Below are experts of layer 4 (counted from 0) of a mixture-of-experts language model. Rows are named router (the router's row for the expert) and show model dimensions 0-63. Each number is 128 + 24 x the weight over its row's rms, rounded and kept within 0 to 255. Numbers have three digits each.
After each expert's rows: "mostly gets" lists some tokens that are sent to it at least half of the time; "comes before" lists some tokens at least twice as common just after its tokens as in all text. This comes from a sample of Wikipedia text that the model never trained on. Tokens count by the router's weight.

# expert 1
router:132113166140137138144134135124125124117113103150162117156149144142126099125117123132133151164118097110084126111112142122126128070115116147166116144135110146114125138105127103144130122122131111
mostly gets: " two", " first", " one", ")", " second", "}"
comes before: " |", "0", ".", " |\n", "–", "%"

# expert 2
router:083129156155141144108120168113144149102129106143109113102192166109145158136111134128145126152093142126135165152091128109117119138102075173109113137180112139145156141119124082126068095114115120
mostly gets: " |\n", " that", " who", " which", " it", " this"
comes before: "|", ",", " to", "-", "–", " in"

# expert 5
router:127120164149147135117154109119122149092150112121136098143116117149145127146104137111092155141120152101106147151094169118131124106144124160137130121152136173106125122129090130128097158138168144
mostly gets: "–", " ", "1", "2", "9", "3"
comes before: "1", "0", "2", "9", "8", "3"

# expert 11
router:090136124166136129132123139134116110095130094117136117133112129157158139120105109147162146142122106145106099137134145145152108133111115117165108113140134122081162090140112123097104104096130150
mostly gets: " is", " and", " for", " has", " was", " with"
comes before: " the", " a", " to", " his", " in", " by"

# expert 10
router:148130163144095101123114112138142165104161126145140148118132155166117089145105115140107140154098157118141158102129174104169131124153103131174125094132151127134116128132086106137116125104100146
mostly gets: " film", " University", " series", " County", " government", " School"
comes before: " of", ",", " and", ".", " in", ".\n\n"

# expert 6
router:133130139144099130090114092148139149101191132102126099085161141122129128163117136139145160133155120081153156112100161127119162132129098129108120168147103141103104139131123098109122107130114163
mostly gets: " United", " American", " National", " States", " Total", " New"
comes before: ":", " |", "\n", " (", ")", " States"

# expert 9
router:100089143142148112141104148155147152083110136121135129161169112126116105127170134104121155178099081123104111125115145153114148125123089137155114141150151131074101108089095097127122131140153097
mostly gets: " (", ".\n\n", "\n\n", " \"", "==", " =\n\n"
comes before: "==", "1", "The", "2", "===", "-"

# expert 3
router:102109134140109113140125152142162118103138094110141140112147116152142136165118136121139125133129128079148181147108147120091156109134108137139056105153153139115136123101104131091083091110145126
mostly gets: " the", " a", " The", " his", " an", " in"
comes before: " ", " the", " first", " United", " second", " new"

# expert 7
router:137121182183133134117163132126108106099136126083133125117136122113147120151102139141134152168101092154091123111120152148134071112179111123146157115170120157122113141080115130124110098100139139
mostly gets: ".\n", ")\n", ".", ").", ");", ";\n"
comes before: "-", " ", " The", " In", " He", " It"

# expert 0
router:137109134192138128123129145131152150119112117121119140094171157158141123149125075150135146120150155119124112135108158129119116088113117116119098091151141118144148144132137059154121105089091096
mostly gets: " |", "|", " —;", "°N", " MF", " a"
comes before: " ", " |\n", " —", " −", " —;", " +"